From a checkpoint of a small mixture-of-experts model trained on Wikipedia: width 256, a variant of Adam for the experts.
Below are experts of layer 3 (counted from 0) of a mixture-of-experts language model. Rows are named router (the router's row for the expert) and show model dimensions 0-255. Each number is 500 + 40 x the weight over its row's rms, rounded and kept within 0 to 999. Numbers have three digits each.
After each expert's rows: "comes after" lists some tokens at least twice as common just before its tokens as in all text; "gets" lists some tokens that make up at least twice as much of what it gets as of all text. This comes from a sample of Wikipedia text that the model never trained on. Tokens count by the router's weight.

# expert 76
router:480470500536468553466564415502501543484463508471542515533561396435494488531459523466488526519483427509465514463542479479515507544515471504515501476575424495491511496531560530533427499463589514488488584571553518475530541440491525509523513515472473442447458442469480531472492564468495506533480564487480481516517512535427560466559434497521490486502416533469565472511502479530516488466551536583533470469500544498527589511542483488521464499518537526495491505532552459479542475536456559461470538497577523573533536477483442415480532500466544497447563501496495565453505474510462483476531535411527477540546513499455519512477478473506491461506522442467538545560519535524507505474470516488530466475465481481586463512448522425444470535517508454545557399541523406475433608561412450
comes after: "\n", ",", " It", " it", " and", " which"
gets: " was", "|", " is", " a", "ly", " be"

# expert 13
router:491511479513523487482481477494527494488501466481502506533439438488451473510515527445523557537525499456500472524453527512429492450454493442507481426544471515504499460513544591516459458455547573492499517543476526452566543505546438542485515506519480491465522505565500541507593531424482508520516553479521498499601470491485578484513484513458505564523492504471595498528340477458468480479460505530504490516485510461462548512395430491478447445491535557483527481490560443460498465544522473473507501582540496447503528464515413394505461521465503525512506539550553517468500534455453466442484509477505506570455554476508470437492501461557480496479575502505511473514543599411523527518506508469542517504442443454547428633516560458480502485577496545500558442493480498516475513522479509
comes after: "\n", ")", "0", "%", "3", "5"
gets: " |", "|", ";", " /", " help", "|---|---|---|"

# expert 74
router:520515442539457498464484500551497511464474525517511539490491487492547471559453537392445503534470476476514533466506503556458515467498452520458522589489440513494528466498536522543467451475451522488460524503544486412475461513559508544498547539478469489491494502549488555494516530480528531543460547483461424498510428442463515511467464453502542555506461514475520518470485459516442518473499511524499521479445514517486560490486507458481451457517535628497453474526528504441509508414482498453498447410532467540539507451594436481511520494463546485482528484506519497486432545380490502518558614580487557540535530493524522463472464437443519500502486510527493517467427536502473580553517498464540514489511393497517540492457549446497469473459372514468620451439547521560506505545545473
comes after: " was", " and", "s", " he", " to", " his"
gets: " to", " he", " is", " had", " can", " not"

# expert 2
router:527483546475513459512511489510562514501486526455531402562436518505426531521462599504544539481458523444492526417501547487484511499547452515504564509492506540466419436512547518457449451382538474498488544475495574474480467509465525468427521547498518516475417553528488484481535527456524459577508537512463510508581497532483537468477520582576585545440526523539504559447443418424540585483525521577548454447478463553566514590469571495497468483460512576524494481511442499516547524473524477517532490525577456525484448498503508468480465531425471452479527424528447492537453516460477450478509530530531523521473550506502504530506475433543501468549491455551477467481520531559499550527504493526536503484509461528568478477404552528527484472456504526480479477527509480536445526549477507
comes after: "-", " \"", " (", ".", ":", "″"
gets: " A", "S", " S", "A", " B", " W"

# expert 57
router:542537510484526532474433503572465489480496423481432442537448516501485470485476574432489594465487450489562524536462456505386516496405481492507485480560514509516556517539499504461515466473505502483522522467544444458504498586485498554499472581493509503498460517529498491473536493503518492543520511463491492445530459446478487504499518550548562511543417586516502512506449476488531593497550448526410474462450481593475513590457521423515527525491588499576465530519476513427533466508466475463446467516527500539476523541508430516513497495520486501481522530567497498516507553507480459468471474489546549476549526601477502551495444511491530528481518414522518478441496544533507481511492466524616434425520487528502503572462518435451424511501453514563544488506579412508470519505537465
comes after: " ", " |", "-", " (", "|", "Personal"
gets: "2", "°", "–", "′", "0", " —"

# expert 18
router:500515458504412501482504403492464427495490481508498500527496496451462508516485598494456498527521520502485499477525459462441505534498509522514471514528492528534559541509590525458443434482520535493528480458487537458457480539543498504503492597561553527516501561472446444481565489491555540521505504496481489502510422424434584502503500449513461447525474529540521508420461438448499544448546564549512547513467492501515423475521506461468465473494543556500515586563491477439490437486537539500500491536527533593508488540479474451519542562506495478528515580507616538501486521434539503489537535462529532528523571499512447527511470513479498492591560512530516525509458553464469505437476474489471524517419490460486489502498517538627465463528520529511475501401639475447424497523531492
comes after: " ", "0", "–", "9", " (", "2"
gets: "1", "3", "4", "2"

# expert 41
router:571492537529419514488488424518609513471516531464539539567552493495437499533396565446464566509521480487568488496484480451400529541435510469464575563501494517480532478490525552512492460493475501543469491496487558497565500466536454525485554444464515547428479406516474497521534533438514542583543510545510465477485403497508516495491423512524472526508518510531560493462366444521526597484580551504464505496498477518544523497454516465510411475497479571501494530555511436534497493437482515493500504489460473521513500436524463451566493521437497508527492456537466550531492484496448510501514477520586490568552470523497541511470451494478543491525505523576517499413486591516481531497501501536537528512421480544480478562458515435476471537515444484526560521493469478530474513481559537
comes after: "1", "2", "3", "0", "7", "8"
gets: "0", "9", "5", "8", "4", "2"

# expert 54
router:567474497518414499500478441555526549468517393477501426528521538529463469472448500536492489451440550449542517512509483480516518496487459493445462486506448517501533512480498571504510446489516535528508517523456459457604498476495495522418501546478490526466503441540463475450538502466490544552554538466527446553476491463515603482408523506542546407533505517424592459519476483507499506496570490528537515515472510540521469551478491452471478481478546560510525506489470428438481400518474507448465448468533390431517509528517511446545493518454498448429531499497491490443486463483473428494549473486486555510530553537412498510471439537450546483584547442522473547494530549509434513524527494526551506469529447473538486536444543491505490484485527442573566439477520430549431472514485448
comes after: " of", " in", "'", " to", " with", " for"
gets: " the", " a", " The", " his", " an", " A"

# expert 50
router:531510435502471499479494462550492542460537520420520487495450458473509496486463545447465556476498455438529544548436475534394540529455526412502475534544510514429510485517594570517497452469518506495510531483479524389510501476553499505446506585475512508470471443531449434508548537470515522515478507539482446468501459508438507522438472548555503480510419508523528488472408446490508560475566565522506533475485474522549522584470496499464469499511571565500453552492513485457490500500461486472480507468545487515519556465538452393539549519443503521465518464537537513487460494473508493476488482474551537550543522519496446448518429466477454455585501531527514533467528562469479507501544471441482484493459451496491541574448536441468448518491449483565615461521569451478455588572536462
comes after: "2", " ", "0", "1", "–", "."
gets: "0", "2", "5", "9", "4", " information"